From a checkpoint of a small mixture-of-experts model trained on Wikipedia.
Training: a variant of Muon for the experts, 212M tokens.
Below are experts of layer 3 (counted from 0) of a mixture-of-experts language model. Rows are named down (a neuron's output weights, with its number) and show model dimensions 0-127. Each number is 128 + 32 x the weight over its row's rms, rounded and kept within 0 to 255. Numbers have three digits each.
Before each expert's rows: a language model's description of what the expert responds to. This comes from a sample of Wikipedia text that the model never trained on.

# expert 19
It responds to: Digits 2 and 3. The digits 2 and 3 at the start of numbers, as in years 2018 and 2019, ranks like 2nd, and table figures.
down1:164147160121155066185165138110155095160102131129126142110145190114089123100148110186161138165137168155183109163139110191124130139115158214132208097121102135199140131143110143083087154133114171143137115081111142126179100084137125137114132060152121152083087115136097100150140097123179180156122151085140206113096159111141142167105132118059129106112067157115099123172107099180151108105147
down2:106130164117108101159153115115203159158120176118188087108095114115114114164144117100116150136172096111120142108084164133163140178122080131100102175151153166071112137081139115193138100210151092174091098152141146063166064147121156100140100162118139136174114141160117118187200212116124100107161129094117099084130134154152149190090164138124144140097181160157127166127114160116109165166132
down3:115137142154117115060204125136112106157116097142136108092135170113093119077163072147110110083103139126130168182068165136102077177106109121120164156119132050140141086175140158137134165136120206120120153095171111122089114137137126142108130116143152119136169101136154073181174105140184171087187087114151130098105109139127123119073128188119090141168100103064134094090140095156074108061162
down4:134103086140104205096074142086185190082179097160152137164165142114156167091149084093104112122139142135122111096073161078104107121104056137116129153138126105151109142203146138147188120134145164132143153128134109130090175139149106158109098177182152132133127156177133112087119087106128104122167149144177082108166105082116087081106145125057138121169167091128129082085067160106118113185141

# expert 55
It responds to: Capitalized name beginnings. The first capitalized piece of proper names and place names, such as Pall(avi), Berk(owitz), Lag(una), Hart(lepool), West, San.
down0:128118144108126105146071153156096177116153162157148130172117142167166125119101061085133177124085153108191169183136104137110142158155085113089121136102136102163165145154102059148110112083141125121161111145134095169220134167175131116153121188142110138185179114060107087069174085084107132113106085101092074127126112168153182074138119135121156130123092182099141122119087140129134141172160
down1:060156113130094092143084087123144129123182103180136145096103117112129094088051131091118132155065148153160126143130148154150126140123140144081061168060104150112091111147144102088121093107142108135191135074149074119091120138110150106152160173195138151124134130141171145135149116178106121095061148110166179109124106170151168123130140178100204095106176205112129112126131134138152136109050
down2:121130120131129140129078163104119163140167163144094144152210198085184155085129089149070132220088088148162107173192192204113122108111120123101148163145179133130103154104139144133059112115179132125125138142119074163166032142114083139175108094103115111117119155144107065169137165163134157100162141089145158150130131127129105147137106123094134136139149110112093114099172144089142141116106
down3:092088121152183140118129124104142154129131150207079090146156096146106103136136147146088141134149111079083210036128168104113141136166100156178127130125159161080081152123139130129097122071094137150164122082137060114144126198088185108101151097143081135195091176160128133139142131181136147152193162130087123102096075159152153180116159146121130126100111126163130111100121156135140196110124

# expert 36
It responds to: Closing quotes and endings. Closing quotation marks and brackets after a quoted word, plus final letters of foreign names like -ić, -ów, -ale.
down0:205211151120117143101111164110141104112148151143098118091085076094181106133105154146096142144134159129168085130096096126123125098164132113112125141156175127162094099134090126144169148130148151182153131210156148083120103161043100057173095116161062127122104139183127096120113145141146071130090163159155075153140208140169131137140139145112113050134099068109138143132088100145122146124125
down1:140118148089093139108106128095095124156132053140124126174156134147141117147101057137142133155174138149093118208157164070126154197168098098118079145165112092160112076081135120108126152122120106166141148110139108153131134232085139101166115140178117189151164154160163108127144103123093146129096135154100116098115090173100135121194132160099135080152178079102136165085144160120196119068143
down2:172126146142124188122181156106093107109144084148101147130156104120148130082163142100134140133120204134150100073132192131181115129129140161076097124094170126157058128121159152162175122134116056149100166168161133061120160156134126135124105148160125137128087112110114105137114153049140144169141107172173080120172145142134083159125168062172122021102078153125125084088125152107128127163132
down3:134110163153084138114081148152135142133159135160144154098113120110122114105091127130065120143094110199119144146119093156123101220190062122092190133107109141132097140125174114080128131106103177124099124164152156149130124173086169114099104111172179191157143169129150161166138139169130192155144132190086119162104153082152117150150099124081135144076133191066101092129153103110141046158110

# expert 6
It responds to: Public policy nouns. Policy and civic words such as public, government, tax, law, health, plus dollar signs and LaTeX underscores in math passages.
down0:181107160101137255074148171144115108078117106136114147170183148110149120134138111145133095184093175140130098178144094144165166127085127106122100121149136077135192099106172125204120172166138130098146093126110085067096072168113139143142144141175084127099127158106158093129092147125118118097099128121103167077133107168141170122092158145145131112088125163148119132104091050142104093096134
down1:073134119160137177138168125121178132172149147167127135073166150096150171109096202083110134135130148117122118121093156108153156093133108096097123125111076123105191148181145124045092134144175097184159112084157193120175145160102102136097141171165136111112151139135183087053088144187151099106191197148153113100112147166112108122172148139121123146140117165173133149075094149130165158102131
down2:068162175125088136097067082108185077112179150079098111135143095146126107085123079109135086205146196135115138143151122164144217162122144105081175126109133068114114074139157135071159129144127107146113097091120155118102112133096120097114146180136105106094178149137144128152137109102073151129054119152123091124095132161087154149128107132189156090087185148128120167087114141148124114144186
down3:152129127113139176148134151059105118127159220131110121120166159067115140070076134154119119161064157136083109167158157053096106131148100117116144124089139140148138098149072087094116093106117145075138107115099171093149100075081106167160113103123082125166149115126063119108104107135065175187144185162146186089121070159141080116123160120125102123097125170111142152119123174150170122152163

# expert 49
It responds to: Copulas and semicolons. Linking verbs is, was, are, were after a subject noun in descriptions, plus semicolons separating values in flattened statistics lists.
down0:179109126111149154087151078130090180118081197097093108157127142145158096155170144094120153136119095150150119126159101108092191113129151191091134076198122087133097132092123154186123107115136105130098122119102172119144147135149118140133116147193112135046121157171111135151095144162094086182151134162157141197096126167144123121226129035120156094107077185120122113146136135115134152103136
down1:126132138152147146088130135134116090079111164151116111162131151177147199146158094134093123109105128086132090142141085102125073125149096122152092130205168128138125186127103123112137080181152144156080181200182171213113132151091173113149166126134118110148173091157136205123116159131180137152163067147176173112104119149063115146115129138157172134105144150173148173160097123144068146135159
down2:146063138123134112141184069125126137145130195198100139095119158114168137150076160069103112087104103165161112119085089132142122105117164127100112144137126058154092112118073122087138114126125086085142140172111145129158099093140105098104093133112133151158128131107166072137099153153132172201145102139054145086161138109205089085155090096143127090092135122141063111126096138076130064182099
down3:135110092116168085159037140157078174158171158120070100097078131163114161107168110137120187119123062116157153163095115153072079144156132121167174138192127121163169110129166118127117084084177100193115109138157078125116075120102060140093138150083100157103133175115123176139135132148204122187116107086135131151104083115184101083133096122108093102118093126136128147136123106122122154143135

# expert 3
It responds to: Personal first names. Given names and name pieces at the start of a person's name in lists, tables and prose, such as John, Robert, Michel, Emil.
down0:143109142118160101155093181153181116134157112126187183108173163117072122179101051144141141154121130117137100132121150109110201118126115166111092158099150074097121125148122156157165141096161130141061155141105182185164152124117167154173163199100126141133154126120111092132062116066105120152170159117084112187104119103174082134112107074142137153161156111129132092168183135129087138208124
down1:124148132078237116135123097135167134107171147177077148152147172115115122093091094115091133153052128104150095110125141070178147152135097101115041121154102137164173114169169163157106107123046137096192117106160103055135110149171124103140133147103191150168123094147127124192125095146146113172149132185122109094117075119092154122131126142127179165110165145112116175133116122128139133126159
down2:072087110152101186136110110155138063153091127093165113149146155192090134131157060096179189161132146179113161093075089178120151123060139114121107092171107109146059097114143129122131131167143150087126149137170107104105098159106073130137119121075098128090134204132103149096119122137082117129153042129120181105141172175130091123110128150080132126071135156109154139131072133138153155087142
down3:113103153120163157075079084120156081175106161165110141209128099166135141115127082108042134146154187089113134164098144162104118155153136058093156166120154120128150077082125115132139154114079087167121109106141108080146113130110044146117103136133105122103085093178138106201105154169134116144131142128162119094107115115071182089108118188148145138093170142107120090086170145183172139130111

# expert 41
It responds to: Word-initial syllable pieces. Opening fragments of split words and foreign names, often Ar/Mar/Car-like syllables, such as car(ved), Mar(itime), Lu(fthansa), Al.
down0:131111166113109088110196075162110106136109095135103126138180104088141140082116233143151124101070184135088161103121100078127128107110191156166104128121118086095097116165148101118150131158156120109141142073137130186153104061070170151108104134139096151149110122149107130100154128179110124175107106112112130141163125051129119142083111091114134112161135121123076161192071071103142100096060
down1:094162123148100117122067142097146123117138155133126168098133139142137154097107103127140127143121160115129165151127096103114210169123169138119058113149138171124152148175103121208109189114160119141069127097138127161127156128129146114165116184165076101062016156142103108117056174173162159140107149121103084089150132120128106196066128194165153139124123163096131141056105134129118150138127
down2:128056187086123126156113071138128124066102155141148123170230168115101144081164132102115116202111082156087086180096148131127127117135092117140110140167188099125125117100147078085106120124161101164088147182131104117150112172109073115166090120100133156186127116127047056155160146095107135122129115099130153125083130100133125132161134100054134095112096128148109174109154114119175138096121
down3:096153146061113077145129102132112111127125177131154111149160074112128180114071110123132116183124082101092171118107149132134070132093122124143148150079153129093163104089109096073074076147164188096195136149119179114164069128084143117182103121129093140170103105149197082140173117118163164110141170139182187112096116162136061172098134152153098099166154147093092082140132148136123154118106

# expert 43
It responds to: Digit 0 in numbers. The digit 0 inside numbers, especially the second digit of years like 2007 and 2023, also 50%, 401(k) and zeros in tables.
down1:117121145093118102099097152102137136160133123082117091150130108123135126116094164119139112146108190136102135101209091051063147156113099090189160124079153117096179093155093191105149053075099160183112135100175077092142099077106112097132102118071080106142132125138105173152173119163161162190147100095148135121138166123179119101130117161167122149126159162172131110195159168142111149154137
down2:105093107174084114195177155129193107156090124138164111191132097114071149144119135075159122159140159095131066143124110106089113166096131140140103152146115139162060197110171093102101150055158136099130141085207152063125143172160109126159112103134122138156085191160136144139131186137147083091097151203136127108107154146137155189119153152114116143108166118127105147151077115122146163115101
down3:118086116118128175164133132072121081119069103103136092149128120103092158113090167120123157162133132127065082207116140088117104145169103103044132163136151147100063139117154108122161134167146123088125124134176124118158135136186106086088168077153129194140028143131195109097099108152162106126136093092132092184167161156137106148162148132145130097098178150102075143140097180093125118105128
down4:108070086144180143170098102101139128139127137120220101171090152097132097190089161128149172096174081128081065128149094073208103170099117156085118111109091123075073117114084128168116143149128091134124106152134104144155150110139072177133143169128113140167144101180115155084108171143078142129124152139150119168100086113154117076139144157079161096166093100102109116175122131176112171133154

# expert 12
It responds to: Years and high digits. Digits 9, 8 and 7 inside numbers, mostly the second digit of years (1-9-71) and ages, plus catalogue numbers.
down1:150071124109147096125175149174149101161147121169115081069096141157153149109160134127098125110166098148158114116152134083161156107133183063122203163095148103209111121148127132107159148128145098120176142073165148120111104105139121090143101098162099167086064152125142098152108105153157114183159170076200082114119189152132117131064116174103120128028158110134129093155122147113132123092126
down2:120119153091181204105167141155111113151092079156104136125198137134119194096095134153170095115118191142132118151136061081150179170122098138157155118113165202126168103102121138115145061100062147090078102119134126134149147202157131141123149108098071106115195087132169095129146160103103115121136146092143126077104090140175089090141130152130110122119074119126114127164170131107102126201158
down3:138096163158146134123073141115100131155144148110185129126091122132097162096143153161140107065102114179109108116099142177105178119127181106108121141141157164117122119099163146079154160089231110098175080180128134127163132169161123158097164206119146085159133158142088173142178159130179170092108108141126126148102108059046089087143105123143144160078143107092109100093127117164148191139119
down4:113065108198109139137147229142128108179165111119104110120175125049065078145110124173122160165126145155128100104087100162107113064143163162102157156107172163134111143144152108124113139081165120106095156130130153128162108022100121137175112132168144166105089126100146134158109114132127127102192105158117159127129108176140155126116111171110100100099201123102073082085087126106126143112103

# expert 33
It responds to: Of and field labels. The word of after role or quantity nouns, plus infobox and table labels such as Total, Density, Genre, Turnout, Coordinates.
down1:168078105115160112165201177121138163183122177083117102164081097140162104063139148116131109165185154094089145054135039139127138133115144097159143162139133196135082179091168148164156139095095119121170144146094122114151120093182139101177145148101148122133106118070119142195114158126147126132134112098130087113120142142072131161150090078116129155147087154139118146080122159177196114106121
down2:167118133074066075079097142127135180106137077129109186126137155098119141132170186073129140155140135078151109133151103117175118139046098140137160148144143133152154160062105155096133146175138101117171145204137137139098164111141141115101096110158132147153201166132171161081118099096148081119138230132202133135084162134165151106100151086140145087149158129124102132155121134165117179112109
down3:121134142130079118125130152157118113144195111168101198161109162162091063124093135189122152077075158120112157073115159135147131132158120116130115103130082082148189136135159091077115138164152182134117158126159172119142132148074099141124141139104158133066113121175204120051097057127153136169090173144134106146121122148119147069073143211114141089129150122146145155147121180172118114091102
down4:037172103107154146144120133130089132128151076162163147167139065104135145172096077133114148133154101146122144090127195158133100102145113069120104146176109189127140048117097094093147146105153128110179158165146179154074122121108161155162132123177156148176082119090172112147105085157120090146151168149075145191137163065128125112105157101154050147155154142084130163138100133148108109109153

# expert 40
It responds to: Headings and possessive pronouns. Section heading markers == and === at paragraph starts, and possessive pronouns in biographies, such as his, her, their, career.
down0:146132073128104135112138143084123116107111130145123150164132161120138085093181119151159098129100117023107178166105148109158070122194181107187194081106131166111156117125137168124132164085110159143133091143150151142104078108130164138126079077144084105186112094146137124147090108138129162083127135138185116137170146138104100193097161131085114144105124096112160159087095148199171066104182
down1:072119155157176149102120134099142168117119128118153158188091156096131116154191104172157151156106090104137120127157112163190090092141094081147104132130075117150136146078126072149141174169136124107060076138181133079147170083154143118122160105164123086131096083119101070170088103086094100089128180099116116121092193102081169157127115109127129088142108158159035108134105131088165122114107
down2:159111195111140121161123151101086120146188092121099156083125184160090142148097116118153089110143194148096156163163093171076080110097134144094126169139151130063136108167140143037136140139116153185131149195084147138123115159111112140111066110100060151191128117165149175156121128143144161148152133156132134197134127126153147029124149165117080115127158142090130111067126128132156122102144
down3:128214112162146160139133143099088118133182129180113080092119180087118149156143119098114151132123170135127104116113152139167136129145169134111154084160140078104103059132115144139115160130156133072120126118074160180092094124140075096155111105163103160141121142086136157104163143183000097124111140123114198151129051140138148122119168157132125152054117141110108157127091165102142167116074

# expert 9
It responds to: Nationality and country words. Nationality adjectives and country or institution names before a noun, such as American Ballet, British Prime Minister, United States, Royal.
down2:094147136158170119098126058123122139160087154111152100210082100096078144071092126138145133183167126179117124079113167096130108181180162146073137080119136122126132121089159151118061121111118108187099071142140132133155104128142124091116177139094072131176149135119076137128146114167181117132138184090193133105157106165109133153122044082135135099128102096121146174154159110132069086128122
down3:103119134142113138176093059117112096120175171175142118149161099189050122159087122166109133132137122152157000097096128127144131118162089148092151113177162110128104133083145115134078144076154125093129102104156084116146121122158078177145135103123149145085186101140178097107132113140114122141128138130141137080080106137116137124173130134088156156115192211126116186104143073135153073153117
down4:152105148135110166133107188128102156159182082125186095153093166087127116113098127132127095139114233146148158145136118148036121130158128095106122127126103069122144135124124100066146122144201113078149161068073108131183105141119147068112147045148132191110155152142114120101151111124109160136125084125132098086192113087133134106147121125111152092050124111112171110077109122098134102092113
down5:122100152211126114144151095121173128127132154153114141080159080101123070117089122108106147120116028120136124085149156124149142108119147134076087117129171153124111074138139130166151151105051093139122085136180095095105139145057128119111129184123071077160057124176132104134193131089154164107127179172121097168101138125104134151115161098145149174172129117141143125154180098156158067073124

# expert 31
It responds to: Verbs after modals. Verb stems and adjectives after modals, to or is, in expository prose, such as explain, differ, examine, less.
down0:151123102149172151144123109075108042139091142154195076155096169149111190148180107122111157165110162142119096168149075129110086145157123127131127132115096056157154118130163110049169153125095076198116143142083119111091147173108160125144130065180080142141155100136073177097118166130156149122146168066107131163117131089119127118155157105172161140134124111119186184132119112088130147103090
down1:101193166148141133085078122116166143126129098107063081160127145153136155099084154130159188128106127098118098172106143116113134096133121049145147154136100113081120121171118137161116140097154154093131131193145096139127117160142115134088149133144102060069163127122135121111130115152075072102137001139045114138132094141100174086130114138107108180153180150082105155123193125141169128151135
down2:110147129092139123141150127118154173153140168077126138145133172133119064101124149163176189137114211108153099105076175155135109138121077064127140136144083090138129083163111132090155118201124070136129079109099122140089150165103169094143110112122141170168179105077198119111170116110138113194056136089155159167115085112123149149147172148085131133119096146098121148146112159119130208089166
down3:148128114125144156162142146096170129176148078124103167152136144135117171121118153147149117106083146118125133132065180106123073078096056119104112119118145070169133153118120163129089130158102093080146116124118142112126107111062051128075113151107102122131153073101113185127120184074114142120168166080143101093156156073061081149095130136128086118115139083109160179138087038063155147096137

# expert 50
It responds to: Opening brackets and dashes. Opening parentheses after names or titles, en dashes in year or score ranges, slashes, and zeros inside years, e.g. Saxons (1963), 1819–1885.
down0:150162123146131161114176138145081093108158131127110095111127088102110115095127129189124153095113086158130135123126143137105140156148053065139071142134104095090152093082059151121135161171111132110085114063128160156131114091100135111081107089216112136110138099175153151185092046151145116164129162100159074166195142114150081134135137136184079134118144143069116160103099091193142138107142
down1:116143141134115158092132093102149107126141121102149150115079163088135150112121188164111106140087133141101136108141054167145158121117145155100123128183079138159098178197159105133119165098072169159100164122102109076082095125091103123162098109160123114110157096098100151134102131112173117137105160161088095059182167162071080125113149056156139164110069085126156112088176190056166110146105
down2:200066165073154113156104137132106173092124122146064109124130165092126059202174175141119126141117096135129150117149090172146088163133168145107136149126155104192111139119120115154142121178103061109105141136133116059093139110157119083112107144103117191083135190154120179161126176115121097106115134133150175082078123157122139159179096152088123133077130113129055166137150154173094091131164
down3:144175134119196136134127109122082157141106185155122156123142124108122186128153153065135091171159136098100092175129024134093162081083109166124143118118126115175134074173099204174149126112170105174086123119104118138151109131129134102120159105047097094146124135136092165140110131085130163138095182118150165073111120090121061125188081150086136143159142125164131140143168077116128175109105

# expert 60
It responds to: Line breaks. Line-break tokens ending list items, table rows and headings, often after a name, closing parenthesis or pipe.
down0:130122190106104098095148136121126108124144112144071150098111063090130121146113116142162148119122164162100146139110121163114148115139096091104131095090166169103111109115132164163158117103076137046121183084156100152075041071085148139140167175176170113156086121171162107195102067103094160077086123193154108103143115130134084127148148114154143084135140176178130065149132137147164176143136
down1:113092133132155133188085165102182108092131114093103136122158136145083094098164106156103111027133096103135112149156141157108119134112154129175105119114155111108151116147116080117130125153070122077202123051098115138065135192174086123127147117127143104136084067120141145143118094157153163169191064078158113133124126187110133129094094158149128104145147077073088122105121144084159101182169
down2:074090169120127087133146119133102103094156124116095132142132099163118150158095052101174133109149173158099130196132132105097137128112097129096096120048159171115113121060152150142149133161096113154183117032150146066076127152083137117145105137141102102167072119095177077145117137061104177160231075163159109136148132125179133137112109138123146075133123142119135136104103114119165123118105
down3:123141181120154073133158142158128069169166127162130133130150128100141143112128100157095135085119134093121116126084075197128110064180106102136191111179129118153093116136096065189167164141108092101129158126139125088126135099071072106119129106121106202096112136097176140182154146086127099130061145101136114140130104055122117128100153144106121193110122178081166118074068106178148104137086

# expert 38
It responds to: Institutional and film nouns. Nouns and verbs about politics, awards and films, e.g. Party, Minister, Award, film, released, announced, often in election tables and film articles.
down0:170146148151084119152138121111133098152191127084110114160117189114090090122128137137111174147094142168153136177148114122165109115139138089160110068098137164168084132102143093113107096178142133157191127086085104100156141128105146200130139110144068167145183105165111120096130069153125102159079134105098106176130085139142139227078096148139104095169179146168170153167195135133177127148163
down1:120111130187135118112175149122112157169124178096133175134148165105173107097106151131190120103167190111147132108161172108091147096118023136058167130146135080101125131160075217126156110151120135107120174143119116153123176081071167120131128106155088095116130152081104086152132127191128160107133118132097147166138126145108130116144187130113117158163168132101191112056104119134164101137192
down2:117116067180128148148139154164146148178141153135097132134139141195174156150098150133169082095140216133126168108103134083172095108152119127139160117093124119105133110103107171150110137130084142097125162078080178138148138128110178187089040138140150109221078128096108160150113158178143090136120111188105109113151129131123084116158148129142067120100062086106115144084094084128093134161086
down3:188176070118121118179171125150153150153133131124167085125131132176154102138107109130134129119107214159163152102106066151137086132160111162124139128077132111123103133108121099147110162186136138105122118109151148109077080162122140166129093162070085175162106202150133084095110135130110075140075090081142069161132109177150135031173114158116070122159105109118178177133166111129109097144097

# expert 37
It responds to: Commas and word endings. Commas after opening dates like "In 2018," and "On May 20, 2025,", plus suffix pieces such as ing, ine, ression.
down0:127141157117136141124081113153102164105154105147097124095179153087122170024101111093069152166183168090102157134113131160119090148122136135126073123089096120187134145125106123117092158166169171096115189096131147097165125106076108077114165120163166113135154106142156104190130109089089144160072187101113077146127098115138144185156121093122119181128167164104089081140146094138105144082061
down1:155139176118125144168139140136140095098139086154111182152103117149165134129169207145125060141143159095086105128165173146135118163143144146101158108151119103107090099125112146109068093126124134164170159145146079079124080121066147118245114150145124148127126116105096144141145132114121175109057072157185060144130122124168129158152137133152120179194112103165130129100153075076100131070089
down2:093163104122170104116147040170118052147081179146103110151064062149134097092133120203101149102199177169047177123121144122149106154122153139107203112151209097116158156115110166166124103107107145096117138137147151120123128124133121158110132106193133119118108090083107166159080137175128095160111115145134134141153126166113093121094105156160090090120094117107124135101121127135145082080173
down3:124103177096150108123110134133093108107187116145181105082114176077081163125171099133113176193133117106115118097173092107132064119190181142095074109104088117191158108143100123073143118119103174122052166138136152140158157144127135161119125090160123194138150166125112088082119136136115140077135087214112116085104127115107188139107107152090172154084157160104106153150125094122109066126118

# expert 44
It responds to: Coordinating conjunctions. The words and, or, but, while and ampersands joining list items or clauses, plus commas after a noun phrase, e.g. Economics and Statistics.
down1:139155154133120149174145061167121143199152134135159120155134162113108171151135175069138193177098098099151036143127141119225088143164126110166105140118129137107160114146135140172119106154138123125138144138184177146144138103123094151169123094114072157148132126118066156150156169157124090158189104159125133081161098073089107151124121155126131115052135143124141106138132113093110125123021
down2:115146174131088087122126174117090126136142192157197160134119126087151112142121122169150152133165171102154162127125055141098096115123121106166120173069129151148101097099086091125093157131151111144066166122151062124159059131129156143163165179080170107116169142130192137140099064170131104100095141097082104124110132096142093077170108075181175184149142124127156100151095110124098124127193
down3:152158056133096113117129075157106116136096115167046118115155157160068117089112149108071163142132113114121123122058168163102115055182150136039081137164146136132150134099165123121166081192118091127125153115086190138174134060084139099114167164143132101077143142137125098172121193160126114148160077092110132118135116173144064128122130104151121137154140105140152095115104116102116112156081
down4:126101159144135143093128238119099087132135160166115161079123103124137090135184141161153117053138149219120142129119162108083189106116121144108092088118121135128114130094064111116127098163179151163120115131073095117069122164127146138106139157207143161126117126154122149138136109109114139052175100111142159146150199181126141154089194113150112116164135112123147143111136123096101141177203

# expert 39
It responds to: Surname and word fragments. Middle or final pieces of split surnames and foreign names, plus family and royalty words, such as -ey, -ank-, son, father, King.
down0:175111154138105093104115133129074132116057155151130147103181107111116113201146097159130151106106124056132102135138176126146159119147098115146139142121147102065114126181137086159167091147116081121146102119116106207152056138142080106062156110123163144134122110099124125102123084102171145102076080100152166209161062136069123141115151151079124076144136156152149103131156157123143196182151
down1:150113130111153161120173074150146137142100148118135109233159178104112130115138165128143092192146123072093030076115095100100104118113070128125147103130173107096144139080059123128135117137185110130104133102125112042129118083125113196083096155153144127123171111121104123105089174123117107126167112124126109080124110162175157085136154195147141132104100189094133121091136126121156187124094
down2:072119160120158148143151110164072108102115165201096150105125107129107125063072114097115147157131158104078095100099109124121134176090116135117136100129093136128014097159077109124176067149119203076156126145151190153105181129119185129116116124162114124063102129143080105150147142139126107144115125144172102126155174081088145097123122087125134114162076168106157122079071162151118092137106
down3:150132139167104132112134150168119158095070143141088148175076104163144148155132136135145102059161148096140077157123190093156121116107153155118070081144163121139030130178113129099119148158154108154114103100128095226123131154160143200158126134090102162089122193084117137080107119100085117121106094053123147162142074122088144124191130155153135129114161143158144168116167140078112146158131

# expert 1
It responds to: Digit 1 in numbers. The digit 1 as a number's first digit, mostly in years and dates such as 1927, 1853 and 2014, also in table scores.
down0:191131118111112097158141073101149110166112123152133164134094129076145111122118084166147168129081111108121177122101082140123117130106102153146120124110122161112134093152135125129084174201133165128134100163159187120122167115156116100077108085136163152141051118106168085140134076153085142142162083186132210114094150089051093188087139137159139146097166151173132126116094041101147135178113
down1:080138065098156209129184088065101121131115145123154096178126097114149163105178123114143130129136120160096145073120143114143121120099106100160166080147060154094189122091120129096094121077070138098129152132106113119144152119093074125153188098123110154120158126086124127124122143128155133158078145125151144049134124032076155115181119106186116117097063179143135095117112181106134110086125
down2:133145160176084155157157097114170081122146151153131098145140091116129174084167112112127089137202120117181101089101120129141163150142149155097100106124131221126090143124117166077092099111100097091109128093120102098115105147121121152130123106143178097114072156150068130079090156120129066175121157065059100146149165131100105174151136061136108165139102159089114196110075123136115203143098
down3:084156196107133132174146055092159075111071133126109122083181183155143145072113079131165147123102172100175144133173097183107057090170171156114151094147101106112076109111113117087107137133081167149137128102127124130113134102110089168169115130161127093116107107142140050130124167102166137123108121055139135070129192213128120154132152105135122145142131088131178128069118147156138108133128